Weights of a small mixture-of-experts language model, trained from scratch on English Wikipedia: 192 experts in each of 8 layers.
Below are experts of layer 3 (counted from 0) of a mixture-of-experts language model. Rows are named router (the router's row for the expert), down (a neuron's output weights, with its number) and show model dimensions 96-191. Each number is 500 + 25 x the weight over its row's rms, rounded and kept within 0 to 999. Numbers have three digits each.
After each expert's rows: "comes before" lists some tokens at least twice as common just after its tokens as in all text. This comes from a sample of Wikipedia text that the model never trained on. Tokens count by the router's weight.

# expert 25
router:487466527484522512531518527487517514459515531502528547530499482525467539472529466518470505532518497496504510486503455540510461484480492482449527485474495500478518553552437481494462499471529525501500459518503496509485486469494467490526501500468488463511524467478469480509484463505493511546
down0:494472497496482512498516430497481513467475502533466496486504522516497500464449500494452501470453504540513478494526480518505481499481521521497509484522487483497455448487479450484498476505466474519528513488521528494506515459435520481504494504513540472499498497528495550506501490465475447537
down1:494490466500516442518488470485485535511466484491470459484493497535498502483517502545503538481544523477516532476491474495534525467528472501529493464503493482532494509481507489500472474498523462524516484521519443499489527502506515455509461474530524486490476490518516504481487525524486484474
down2:465459493494529507485524481487491513488528520503482514472484494479535516467517478516492481495479504536518497507539498539507465518491483518472493497480467466523489492471575478497495502493519464528517450481480536511464523530500501494504513524486540473526544475476532480509501506526493559527
comes before: " ", "\n", " MPC", " —", " N", " L"

# expert 113
router:564511526485521491459508495551497499547473546495480502483443489469470480496468525470495469504490478485468519511455483487501514511504481468492509501440498521493487457458510509523503475530510530509492473506472462512492502566548479513518509530540498506513520469553504527444477497515507502502
down1:537513483469491461496475475534499441484502487469459474495533529493523536472461521501492525511488479483502480487504518521562513530481483503533481558514508521509531542534454488452495516484500500514505528485459490475496522502499505452514529469467487483469521473501473468525494529490482490471
down2:511538516491501477532526549482495495498514470492516473502473537486484490480505502524498521538465487476473490474508482457477515484483502501510519493499507482428524484472468494493505478472537511467484497499465524523519475513537494459489564507495486482508500531484514468488475509520478535518
down3:488512508475536536510531467470553486516490499540486545517481561480534504529440521476524504470479508512509428427519494460542524522493463517516508491552463548533537499526541512500517460479525485503541521494454480523481483511463506491500474492471503485510483522536485518527487493490514494515
comes before: " of", ",", ".", " and", " in", " to"

# expert 49
router:513506533506514556502503536451494512474538541514514528544469481531511537476514475496449511529501476455467480470501457513531468480457487489461516488473513514485529503543483485520489496499514510490540476519505508527480442464495465434528480484511470468518529481496504523518485431457546499491
down0:558518538493503487515498477465503458540463518500514502518533502505481472531560512470492497509486492494551507524518482515500491499523481510472540502481510507457533541489548522535484551525516498512491497513523556517520493523484495477492477543495507469511500471455479495502465473501498547498
down1:501470557483512486466471487538469499458497506508505482527494490494533456547502534485507467507481531488480529507547502505488473478528496495497497491456461502510486487521489543517491549480495525521524499502507494541480522478499486474470529536517498558522511498468510517506478501475528481499
down2:486502523496534477485521498523507524491480488529446441526465488512512520528515496517480538503536482511492506500489500443497486541514492486470473500541523512507507525517499502450517535536516567510523467514503537518531493464483504492462500504469498501488485485523509505487521489485513479453
comes before: " ", "\n", " —", " +", " −", " %"

# expert 134
router:457516478479476522447471486480449452473517498537511445478547515495528494528467507467512545508506514533496529534489478521519473526509484511523521492498477461466468479534459534480502481505511460506527501515502516482490487512492494453496508524538491512454510511453471469570505523489508540475
down0:549502508524532521518508470510462533482483454492460482479477503513462522509479519478516493508528471537502528475522494499459474509468553516495518498505505493475498503506484527484546480499532509463512535466481509518539484501533513512461520515507461520511519475517527475503487507500486487510
down1:510489497475515554513520480473476545520484528523496548546479507538500474484497540526514490526467491502478526484509484484547524457535504447522497491507441495478495485537489531495499534492517543480507503495460474468505477509497472499492547502492525546511511501501467509549487501517520480489
down2:527537520469498495527501545485514469521479521478481463499516503531552534511513504525536511518486535539521509527479533534557456498533513503503509506510488469492551459487475516495469470529521518493488450515492503485475462515513467491499466510510508478505475490502499520557507496466494537487
comes before: " the", " a", " his", " their", " September", "west"

# expert 156
router:473470479459501480496457535534507528465485451491481539529473475478508533475493480519506464456463506526468514516517491514477547488546488522510523527544515512514484520505482503448525503494458524515503474512481513517477523483466487482471518483510551491476487530527487551495509483451477491508
down1:501486460473497486484463528477521489472513483494487525441501472522523507516493501545477504487508501489450437493498500478538502492482485506499461465501471472495464536466531475532523473484485485540525523469508477518474493533525518505488497531532451505491533441501501483483489477500470539494
down2:512476531489477482507528477497500473506458461523453498459488521475519497500513500515500539504526512498507485495505523507541487504434514497524523503508489511513488502468510486469544512436473498503461454493530558524502453442505511490557506505503475489512514502452521492491494522507492483506
down3:514503512490513518481510476529507510525479500482497527514541500515498506483518506489483479530502503502485536510470554473494459478503517494501479516509481483508500466487479527511513526510479535497491562569454518499489492460475498512524544515466513515478512525494474461481480439515575532519
comes before: "0", "9", " |", "–", "8", "5"

# expert 13
router:511480505529517503455465501485494487460517487499538505518490541486508476453499452507528486530535496502502529497525462479493497538479572481484511519496483485472469555477522536530505508516483512449525506546498497527503522479540529518469478464492470497474493506551501444496504476521550504553
down0:481527526505526529488524511485489529543471525471511504480531474506505548485546472530516517498474512502525484480493474477510477491493531491502538499485530482515500536506500511518542515545516477552501489473459467509525500480512493527513462493521480493508497463479522476508531492508478558513
down1:494496495474488479505452515478459499518476510518481508506502480526494475490473517490504499529529532474457505438495466519524524481497503487495472508531474468497531489516439493510472497471468491485457535557574484473510509503536531505516528491455508468507477532513486546536527518508494523515
down2:468498526556478485517537485499460485492471443481488497492469501475468502478510541506464487506509491530528501499516498545507536519500507522489515501513496484467484474485516488483504531509478477494501498506488526497503489529537529517507484489501457555464498476471518489496536461486510513497
comes before: " in", " by", ",", " to", " as", " of"

# expert 79
router:513475531514501489469546467509491499485481514507468530496496452487502502488441496495502456494491474526509456464494474495454525538508495522494519462453499467476530462495489527523500488497513534490522475499479467505533480531497482490492533516473481473531540473523501499458523510508529515490
down0:517488507483538483501522515504491445505492502528485499490472462467477481531481503469498570492496496521515475535501483511494489455512484496493493513451450459500530526483449526533529474504510475513494463454493480470482510492527515462506514492509534503524529488517529472527536525512484447469
down1:493463515459536462520523517528509523507523508534494506503488453485442484500454495478517441524509471518506513510485490489472500510536467495514531501525512496494528493498526472495503473508474470481523529488519466498474468468482505479473511499507499447477492532492495499543495468522520527474
down2:464510445521489502494510472494490535565535509539529469473482541488497517526516490488530532506488544467523500502502495509517520491509545492513500493517526482481481546508543533503547454522484504489490506517567499470474478490544499506550523521466529512498499522453495508477515508511508509463
comes before: " the", " to", " by", " a", " in", " with"

# expert 3
router:499513472513543507482520491474450472471538478497523505519451458530510516531478462491544476482512539525465542486481504505460501488513486518496494518499533520499476546472473519500512482506510521494524452490467535513461501472471513529507510477523531520508476486516505462497507522452484460500
down0:505509528552509435485507516502503484475489502453491508558506527488459488420494535451482531494524454504494466513500476493536493473533492513518504495447501550494527516533516501478472506533464516479501502467514514472496496480495533478519521457508462474536525534506481507505472502533517486529
down1:479533476521521497498526511530520484495520509529479500529498487504519481521500509489516503487555539476507494487500524488515506475541492508489504538538522504533513545470530515500523476486462529469511536499488505474504490501451505501532489498525474495516498514516490496513517484459514497500
down2:509480495429460526502515561504497540515481549501502497519476492486521501506478547475495492523493483510517560493514514515500512454526545508481438502493479535485514498527549497484513467505503497494502451517515493499482513527485527489480494518454502476491496534549490503492522489506525537509
comes before: "0", "ing", "ed", ":", "er", "es"

# expert 83
router:491512470510507488516459547500489493482485508486495504459437461517495467521500491461496520495514511476459489451463477444477539451518490525574513509519471469503529466483467470491491510524498499502523481506529502507529466462474492505512526501492519475539477471483483500513473475503449534480
down0:472503554493477516521537511469509503488516535500488505542484513506512535498539470485475516513464478522500499474445441504503486479467500465446523473451502520474504537517465481488489511508482492481504474479489468458503477466494508479518536482515483520496548475484466493529520473486489438501
down1:498529543528536497487522517533537552507526481527540496471475541508467530535544497524483492481561492495475501520509478536479498521508527512491526534478517451474469473525495491470466496513507483500461528490495491470468491506480487453436482491475480544493510492518492497514491513528469517566
down2:464459514518527502498473508475469494508495513498464490495525490540484548514538513520465532508509511546536469502509471536535492548486505517495515469474544482485494478501458482523486517477523480527476488520493508555513497487504511468491538511511555471487500475505504490460519490539491552461
comes before: " ", "0", "3", "5", "4", ":"

# expert 178
router:467523497494527524532523523453486537501522546486515520536484457530547518494503484507469518535464473438448461462483467528473507494498468495503528515476474475497508530535476499482492541487525520478521490524494464493472487469474489469534455520505462481518545484477488497519506488469496476468
down1:510489517480526528511533475509519508538485520505511537523492547522492506555471480533498523528489528505504467468463498520481479505489481460495519526501465515489494517524491506480495556516546459492559484547523484512500550475501516489524496462464490490520500554503486526493500473490472508468
down2:528476540498473480478511478491503501476491534497532534502487514535465471486569490489490511505517493498528498477514518491480496489530483488484470521479497517463562507469525477532490508519527504559479491516497502515499504521471509481529507518443524445442524484517475477544473515486483538530
down3:500502479502542478471512505517486496513482504482498481488481502503488485520509469488508511472463497529500535527505542528518507457499542489520437506489481500453492505481531521515519507530475515540489448491540483536506501486508466488542470509501492496502498451512471501469510498480454499479
comes before: " ", "\n", " —", " +", " \"", " −"

# expert 85
router:525502529489491525483482534520484508480484490520491448540502511539462479550477461484487513533547503519486497497465538544495463521508465483530517469491496549484513485561448490484529473538519479485432471515492542509506530467514494452494459506476543527466520447522504505497510518450515520464
down1:513525507485525472538507475478526464519507513523535511514497480510505471457473522528495499500467529521514542516498525491532501467539511535500465490529469515456537516462493490530493488521506449517495519484515504497495460513499532480459465534518503478487494484508511470475498525497477517518
down2:525501488491497523495464506513550540503492505512515481550455511515540536519512477495508526457475509497491514548503490479499513491498501503517453471452452531530520437499502508481461547532509517494452507522495506539490498507526544490502493508505539496443474492498495471504490469515517545496
down3:489455491481447458527494505468511526512484497526491464509542518523494531545478569497468486501490503580538500526517514527520519499461536490533518480505484508503504503456492491495509516467512485468474539498522513506511540507516487501507514496436486498444489503505464475499490525472480541515
comes before: "0", " |", " century", "–", ";", "ouse"

# expert 40
router:519491512470467457495532534501522511516470454512487498491532474476505483470496469471532466496522502529509516475460513458506530529510517507500519511510506493489520568513542498519512495487509481477502490565461491505491483480537560514531507471499499506528504518496499481518531503526544538490
down0:480495458507481486548487493493460530534516502504451481536477490514484480446523534502510474522496533507527508450517527515513485498511471532544485485517479467533468495486487505524496472537519562497458487484480538472520539520550486533468530472466460511480506509494521513474529485532488463532
down1:476538437516484503517536515497477515522507483522466510514483466516500544482533467485501531493489481496484503466481464498487495471503523521532508530536537468507497464534520453484479529542517455459497505524494517499517497440482496471499525512486485503524528469481538543523485476499478469508
down2:510476467451530508525507491493489539529486481500525544530502471510521466511504500489495449486471521459511499496486470508461509444459476454463465477544518546473495506506544513497497486478504473533521509492496540470488502436464520482484514486503503496430498502488502530507500486470479526519
comes before: ",", " and", " in", " (", " by", " to"

# expert 127
router:444460499476455494469465526515504515500463455492517547524466521489536506481485503517467441439448482496447530532518473503496497480530489513528548516495530521525477515503518500454514544524517482515530483516489536522485533481508470498486491481536528502489488511526512531512506506490511474487
down0:502468546476527504471514530514493493463535527499512491521501524478504485500497484500484509524496485476459524514526478508471493510503498529509515466521519508546582453531459472509504489544523454481497518487519476456471522472507476491493464500487523478492500559474509470475499501536564517495
down1:527511488481520496487544538503526525483498548504534530462482456515499511505535504507477534540528478467489513462520512492477512451505516509513523471456480552522507473510488523500524499497507547476518488476474530475518493519539476508539450499518518526488518490515484517476510571507519482490
down2:465530487477496513501553470520502454495478467493473459489553526499495495514469478477491511476483496507482493515523456491531483502521527522501562512459500498550505486490485509512481480506520505525515541526506477503485528496483492468498457469517467513511497525502513482481468518499480501518
comes before: "0", " |", "9", "–", ".", "1"

# expert 109
router:469543461495498533501497490477451479497499552506494491467494539487498515524537464524489477507495524504484510476468472501478438497478454515534524526483463531478502502480500496486468443555516528482488457461510520476542484478490549448482522488498493474483501509490497489495517497516530499453
down0:480475494491457500474514496480500489517536528439469496494486490477497421483533496483512518496507469512534526527504541508527525490506508538490524475462467498534498456510488590479517515512489542502498518512514497495495499521496506506443463497501468536508540460492469515521500498534538489515
down1:474499518496494487478494498455492506508477500504478492497544450468468537455501543502487475468483481538514512514526543522457494483500472512506538491486496532494504504506504458495456506453465487492485486473489486490427492527538519511480517489495550462486492541500483527505481502498516538502
down2:510481501484525484479478479497503472468499491475548494494508507479510513463447500518484474499510477526525508465462543460517485526510492519474487507569501501506461492446449512471487459490451497447533488534512500494458493505470490521532535538527491510493523514506494500547534527534514556500
comes before: " to", " by", " in", " the", " with", " on"

# expert 33
router:506491529499532489528502520514460497490530511445488468469532475519523501491526477521512413523525460482514536476495524479479499506528494499488506510482561489510484526491492475508502491503502473534471507488515527473499479449506508434478509471532483465490477443480507491529484532534561498503
down1:496525529516511466495507446474469482488489527476480528498470451474505482493524523545510516507450509558530519458451503537512484516489530491475509484535474461498481487437510443510531499529512507483476485464530462530476502481518474481462500461511524509540477454503508472528490514516547484513
down2:500514497526521484529532542480513535530478514527508527513508495533538501518514520490489567539525542486497461508499480516518533536532516553548518475475481477502504498496497498483525513527498519497555504503494503469471501475502528474522501483501488514477469517480476501469513499480517508473
down3:508486540514459539487474569524503498463469477525479503445553534519533499517532449508469495497520532475490517520517496480525534485500522515490530504468517525543514473552529514469504519473501530507491502482483552486451510557497501494532504482480510495475482503525541516469492493493486549501
comes before: " the", " to", " in", " a", " by", " on"

# expert 93
router:487527468514500508488481478483476550504488521504544499474503462505474493501501541496502490470443488537457500484502555502559518492509503527538468502510530488514491484494512544554514549499524455470467507538532477451488506470516495485508517495498524513501527527452522476533530483515493476507
down0:517474487549512498511502512503453485500479550511512475521472544472512495485471540540546518472459534482486499539559501463498494486494499545510517510484534507512525518577506517496448550484488517523519495530517473531483501532522518538484504514523454541516469490492479508500527483477518492518
down1:508526494471512517544510508473524510495526481474476455465542457483495550460512497460525516487486531530481512491496470454515504454522506538473510449542470528487529519535534502499498478501524486527532464525495534508516511492478470453513475518515532476515488452489508527479502563469525503462
down2:488519490495479494521499452513536510511493525475482477500508504480509516532476467523475507501532529519564537526491512523517517515510531484528536491516514497510550485464502451502523452451492479515470471486527456523476478473523488526493507493489512503509514474503488478507500518505523488545
comes before: "9", "8", "7", "6", "5", "4"

# expert 138
router:500506472474507490498507516470485461473487487474457484488462466453486489535471469434489511493514478490536480461490495505504547522506483500483513496513510486455493511492489478498522502486494465508516435499514476484539480515486450512528493491490512496487487469528478504480490460546459527503
down0:486544476512501503459500475529539476513538480522479564506497482505470526482501482469520467489503494515487469517550502482486474492512504489500497529514503529490489480506520529502502494462515501492503501499525532497443513512496531512483498517517497504502497495457484500509484494481511492491
down1:507497522486520507457507522562533504462514545530497574501545553480520508518511459508460487509509466463502484464481447457478469521483503523468485526520494501445482477518490525500497533516524515479525487556489505464469496511501534505512529473513485533539561522493509517522557518514529492530
down2:486513472495513481515508470510504515499522511493489521500538531534480493523502499519513488471509560501545485547505503453533461561551459469510516518514521453489494466481472485517519472475508533438493527455493486470548513510469490474519496533517501503501459484468455488531485508471461498454
comes before: " ", ":", " P", " N", " C", " L"

# expert 169
router:487561514528448485562528474548505464454488540450534529484524521448476467553523544477498524529489512508496497482510484525506440519499508491469508518500512503458445534513542504490494520492492500536502515532490482495529518475517492492444543513517528565548480481502503527517469492490503515471
down0:503469507446524497541511512481473504466494481516542515491482490484518501468439485517499511558513537480482489496495532500512505459466491515512502489505516515528515503460518523481475507478469454495511503516451449493440471526506504452509511555530504495505533431506502502491476528480531513472
down1:538469490492491503516513478461498470531467503492532454519491476500454463451506519449486473489518506499476483486479520489521480523484474461486510515467506492522498528512520499523513517518523508502492487454517526478513538473494493455450524484536463489527501466571514540487481514463535469508
down2:532472533489522471487456580485470519506483506518485487506505433466522480504501493472532529495505522445491495504484543496475438463517547488446540528531478474525524511507489520451483476508488501503495519496501480481502451469462506497529542507489487484455517502488504463486483502487509538489
comes before: " was", " is", " had", " has", " were", " also"

# expert 173
router:508486477476517501505477525547491487512463450522512491559482517487478489494483553542508475542483479450483488485505500442459485487467516491488497501535487495480539523501467523519495493506503502503486484511513475520452471483492471443464499477484475497493511484507511537501547520516489541484
down1:532502460533529533499484530511466533496549539493476561500510533499502543490527439534469500501503473456511498501450511510502448549472490492504473456539492516487507526516509504478512491499516533476544486462505486543498475527516510495492520517552489511524505494529472539467533511499496487505
down2:455507483478534491506517473502535487516506503492534486540470484515501488525459534508572501543499489464524512520491495503523463464533483479491453486444485478511504525507483494522499521480472464530445473480467478510497463504521513496478500504505495492508492469506532502532517497525536506507
down3:508556576479519524505504475476506473516512541460504514461513508533528477472482491516496507506482464502484489473520473502486541552452531477478534488540487562476492560472506501546522496501539468506548505497498512502513523515534550501454516480497518510484508501513483518557443522469506511493
comes before: "\n", "-", "|", "==", "The", "==="

# expert 117
router:491490488494512510464518508549523494526471473478510482518483549475475494523485559472511453526460526501491485486474519464514495496516489506509472487542499493467552504462472472510491481498506542466471515523501468493475512504469483460469484511469462497477506487513492511515527512508495518503
down1:520480480478504502537469489431497501486552504508500568486505499567499487553493523485528505499499455470495495462492484489498499455492516501473490497495510530442472505517475522499512508502498500529470517509531493475498521524497468490512554528486499483478467500526493514436505512484515489515
down2:525501527529482496492517510471535532477476534498448497510468487505515519479516494495488540503535471460498474492497504457505498497508494494518476514515517511495459491474500537493479499450512498504476514481516453498506533523520506495517504484525534521534486476527507501484482436499483455483
down3:517490478541528509528465525551484520499501513506489502499515502569486497515475478520483448505490514495525475522502457526495481495490471536459474462493488487501504553511496479470467485473494466527511504519498508493462513457483476529480529463478508509453489498472498467458504484487516521491
comes before: "\n", "-", "|", "The", "==", "==="

# expert 62
router:518540492498502470499538459544489476508489503484504504497487435476499478517458499496517453509472466530535506483464483445504533464507496516484533487503499464499536441486485503504496469484482496496528450493503485500524505483508512465467525538497443511522532505511465549481512530524546534499
down2:485479516484545504474516494460513526532497527486543526478491514455499501485508526518517506491533506521477477496483488479506508524468587517481483471493493531477506491470487461497528500482529481470502498495549499513483493492509477537510529470475532514492478566511522476524521487462499542504
down3:522534475504513510492515483499495482531500509501492486485515505515471493508533494541474497553507521458481494465499507508507479476550527560516501516562513502503447505528534493531537538506535433488499463532535461480516523468492475504493484501462503531497500516484507495483525500489471528489
down4:536485499557495486484462469495490484507478509498491523486522500495509519504495507498544500505477456469461478546518520497494475481512502537439548486521523541515489527476484516491491493483457473482470442455510472482521575505507547476509500554524479471459485482512465493465497471477511498458
comes before: " of", ",", " to", " in", ".", " the"

# expert 11
router:460483448475506491456474543487483462524516507543497545513466526503513474528531514487484552497523488508449472481513511510498497515515517540525503495537480466552502534506496484530469510487495506526474517446519489510498494543487483479535511489503524507485509526504515516517513492504503537477
down0:530519529481478532520520441528460513481510516511544461471545498514525535540482505476498511513500476538486540510514509513494500553529503478497522479524473575540522483535555536475538508475520524491511504502488523499537511487533490540498516520476521523492479520522494519490485512488467510509
down1:491521518513521557523514551496516504502491553540509463515473500498523515475526555512514508555493507514503489506491535494555487500478501528493520527534507503475514488505476524497520505524496527525541511524498538507485507531547464460505502561554520526469475458514539543507495500562562511471
down2:527473498479482521552469502541508526489503443536497472484530495489522492560504503497512481522447496500498526510485479522492561467469492527455498541471509507480481466536469508496515484512456447520475501488471480477459460492508500477494525492532472505456506501486483488468496482526485517486
comes before: " ", " •", " Born", ":", " P", " Location"

# expert 126
router:495489465491494554522479546484492474503481472549531543533459524501485493478477535519515465525460503423466485495480515473484479509489504531478513468529490516472537534473494497503513511504497516553472499510505539507474498487487482458496514499468498523520544480502521532514484495488472525521
down1:425452498497507519540536458467480542466507447503511493431500510495479495469512465521516551520489507485527500509535464513478533494515505485507491495485489465510475465526485507508472521488501471486501460486505536512480489509484475464445454516487460501518519476469501485490546531469488460488
down2:500517519473501482524472450525468454501501510493498493472449513518490466530505492521486488528476475516514490528568504500498507481542502519494489501509556451489534504481496534541493472500508478518492481506499527514488525488536499490496467503523520475519476520520517500569478532541474490462
down3:533500469545498489436507480495530510488513512537472509500539486527536503538507463482510451493467488498497453519451573551523508518486505487478495494528488494475464514480542470482530508461488518514478521501525510467526478496431492505515529499488494558505496499530484516443535476518498520482
comes before: "|", "-", "\n", "=", "|---|---|---|---", "|---|---|---|"

# expert 7
router:504492546503502507506537503530525520439488493480503495539511541524476467526559496482481498511515489529520493487492550487523500523497463488515510487527490496488502546523542547519467487489471495472499483514499514537479487460488510480489518544508469554531488507560505507525436551470536500467
down2:525525547484523522435501500524522473498497517509453458458482508497523489476503493553496521562527437517455506502478520468471533479528471529443551481521514506494506549556491522523477500490500539487514526450514508480480477479512522487501546541493494491486535498511495501447517483488469470464
down3:483510477503486514464545515497507532527529510482457526499518461502535501533502508508497513484458489501467507533511540453511491517506470489506477459530570497506503499511494508536472482514462443501487433472516523474457475521476472491449485500484507515488483521515504503499490483495520504522
down4:520498495480518494495515533475495491473561498499492533491517496500493512509509540487533459505481511497464473491521570517488495474538452519495502511466491511492536517536502533443481531476463520497481503550535557475498495528485480470503492506487490468511515497555523530500538502487501509525
comes before: " |", "\n", "s", " (", " and", " ="

# expert 151
router:475464513495454516441458509519488495513467467530515575511481508474509511499477522513503474466482509516457527501492493499490489496506518520508517516512495509504466513497531492469539579519522465496493517543499526488455520470502493475465461496507543495505519485520506533536496500497524495501
down1:487508491492448567455499482553497496492526453517508533440477462489475497493510491560477505508522461485511474501517512493507501491521465473483471468507542508492515484549522486471520527506490503504491549519529530518574525497505483490510511559497530512479521479528529510464443535495492478483
down2:501531488505529503488562538503542481492487506489502505498482477538527495507512494499495533516508527468503466487459477519502511513504539513518481546460533525490451589530508477480499489503566532486486512501476484491490482508503524510553476485493482516471465476529510516512510494482494522512
down3:481542483507520504523498467490517447534502502521502474481493467510514550513495516473448484514504482486496523510477536500521478483499520496513520497504523494475479547507511517489478511438477495501460501480462474456444487511522562490482486538480489536472543511476561500522517521497546508463
comes before: " |", ".", "0", "–", ",", "8"

# expert 66
router:485516511527522492503502483483511490485473431447538481555506498511496507514426535532457454520453458494491477535487479445528460500517518485510489474514506463487494483496513550493503503477495518485508498565503485504532500481497509465426559506470511498494475455475531514508505527501500461526
down0:510487441522488575530513486540514454526516486476540476478515493523502516528514497511520516495529516541532523459472506504476484556537520499472522510542462501530499511494503526494505492489527530524512532475468482528496484479486493499504508513540495508506479484539491489513501458501530545513
down1:536473501480502474458483520487493499489484491488460472474463457466510472530489513507482535468523469489538532542518530479527507507468520480484509532539535540529492503549511492512489571516500461468469449478511470480501472511503502438548494472489485511469522527480494499508482523489482489513
down2:465495529501497458504547508504484533525476484541516520525491525511527525496510534512481503485504480487482475514497492513501517507528449534495532512478489489444549482537514498504491517563523485488565501507503432484540492492503525471510486511473493482499480535497491499482495486533483515485
comes before: "\n", " The", " In", " He", "==", " It"

# expert 170
router:465503475469512487490470527523518485487478512522471515504499506507511544542503533512540475496484480514437485485546490481538523502548517494536478510553479489531505493474564467459482514519474472484518477541476530499546471516475480506528500478496492495454471547520505547531469530502489499516
down0:491475466501472454499514527520468501465490529493468534482512445496476495517507501466478450452504488516513520490519523511502487489443452502501462487530474522471502479535511460545508532454521467500541516505513475500539494549491526483498506485504513529507510520493500496512492486513481481534
down1:530514480490514468472509520507474520500479481525500421528515504502520473504508481487494487502471500484486534500445529465475495521570504485494515534522481523485511504479492513536516467518495515476511510488525513529474504560496505485495497505504537517526496514546510511530459502497456525517
down2:534526519477493492544484475491498519484468502497509479524535472452472495474477506455495486514480510529502511490508540509483497514549467508475524476474540500460460532513524538484467481466462498516514526520457485496499522532458476444513483557513492492525489535485537515495476516473511476524
comes before: " ", " L", " B", " No", " C", " S"

# expert 102
router:511470511485479480527517447514490454502497482451500515518518478508540507492496473486520464530460468479509502481507507503488485540540525463494477510454540471493465522493538475494506534474503471517488505481500487512531455509525502466454484475495464499545481481503525489480534500519572510513
down0:491491532496491532536505452475507522523489491503469561558517484471520519481492483481516511489499459487454517489465485462503493484516451505495472481500476489509511448444508515546476490498461455489472503493501454481462528452480517481436542490490488530505501483515503477490518498526477507493
down1:524486497499475503502448506490485520504484504532496447495506432503502495426469491474498475462501487481498481485463558510470489510500485447511487467477479521478455484479479541465478456502511455476519557473472528505466526486495531499488519505532453514474497524499503476506489539467545493477
down2:477483490528517516505521504468516515468492508482512552515520529484463510481514452457514514493493540498476477511513514490499528471523490551479526482504529527504467521517566511461471472460458506466527501517473494466556466484542496481527507531463485504478505511476468467492507522508526487474
comes before: " a", " been", " the", " be", " to", " not"

# expert 36
router:515487503468511493481500505486483506557507453529511478514511530553503489487484470495458455541484511475519546518490539504530494502520526486456508499487498595523522504490543481500509483568521545471503476490479486487530532519523520544508499496505455493479479498485500498512503498453493521482
down1:533523466475495516520472500491477507533533518512546487533500424488481524538468531503507488496503519526516485513494490514490464491494522443511535495537476508504482489491515522482518487546510520541484534527487474508513516529512531487509472556497493552525485451514500478480512514492505508505
down2:494507476523514550504510509486473490476515526533497456469462507497531508487491497517513536468520533473506501468492444499550484508511505463509464465481473497507466492511487523500508509503525514525489519508474446551500463515523510468473496485461497500499496515494494480475499460514478489557
down3:491538466478537490473520501535494518476520487504493532509491519508518468466495450490510422484490490431476510454507443471509516483491521487526493527507563516496491515546481547450537493487468496505494450491501462509498486498464559423490491512538486484466500486481494494511515510506514475499
comes before: " of", ",", "ed", " and", "y", "ing"

# expert 38
router:508531489527489488474532533490474486477481545531509459478518508507442497498474486520511422507535549500511516491487540524520500472513522513521519497489478476490512527465525503482550511503497505487510483516529454522477472529476470514540514547515533510475524552507528506510500500502445490470
down0:506557572530482506515585498540479495501482513504479543510492541475513528540511472492528488547473513510499527504491515503572492525563484505484496494543482498537537516546538507507481508494505513544506451540488510492527493494498511514517475508535502486521511487471541506482503514534535486498
down1:509526558497473525519504475557532535502484492501431495502494485477482485483485445501489511528522479457482485476513461503496490511469493531485530507541572520458514517554477465520505492508504494497510479454474496535475490528534457537509505534460504503548519545503487525538520462482476485483
down2:521524525498535493480494483479518508523499498475509513477481523508507505497516533511477509484540451471509539475570483465504480486515514467494485504495470497501499526439473510499504478497481480476479506485502549512507509565513444509465528530490527476477456476554507477556476487529475505500
comes before: " the", " a", " his", " birth", " B", " S"

# expert 176
router:563499498505485494478460519516523530483511488473496486470507514475481516513499475485497524536505502527457534549489524532524508516491477525516519465479492519489523495563486505512515547499503502474501484504527517507517488493501507449511497457444484449504513469485492507524541470489492452543
down1:468536508506508528507485488503561483498523464509538461545519474507501527462495539478529506512503500479506513472535488428522500511534519477433497504501535489524527513487500458513507418518494466480512476486468522547495492505500475514503498524515525540498501475536572503474517510515511466499
down2:565529508512479499481475474513516480479496510536498523535538483514510467521527501513500506503496505515505488485491509463521519496476543480546524540544480515510517487536519504519523550469497485529481510510468527502504470493499463517548497505499508453459487475475452534522497471465519536504
down3:476530448535489498508465508491475479451493521475477475494490452472469492514489460462483504517498491503504515524566464505468520509493490456482491496558507439518497496488499469491466467488496544501487516449536451485504501487497511478475511490511502493500457457496547511483468514511494465514
comes before: " ", " |", "%", " \"", ")", " —"

# expert 120
router:509534516487470502515492507522470502447465502468541511487529552555496486475494461486483508478468500538492468492536496529454520477500497511564482545415471493462479512488486483473485518506480505504498461494445533492507481465499487518481506509497529486490506510513514520489486461539501518473
down0:518498506474475489518529523549477503509508506493486481486468500482540481532524521483471478504526526495495493537468498510523525494477470550526508476549484527527547544526498507544495513469503461490470473467539494525553501545486490483474533529479490559508490517469458497484517508485499496506
down1:490510500495521501514491437515503498498490502532525532468499457548488418464500507495502509500507512521515489483509493520482511515482534503526474512509533481529525482472427500496472470513488565486469558462482425504493511508475497467485524504466464470529518564517494487508505469516483529470
down2:510487446478500513502521486494522521525500516492525450501501479532514504493474509491542546515456510517513550522496501551501501450497498494501454516505492484497467548504497463502450481525483532485482457495501521525485480466517484525556514504505514526522510522517463511532475520514535468495
comes before: "0", "1", "2", " |", "5", "6"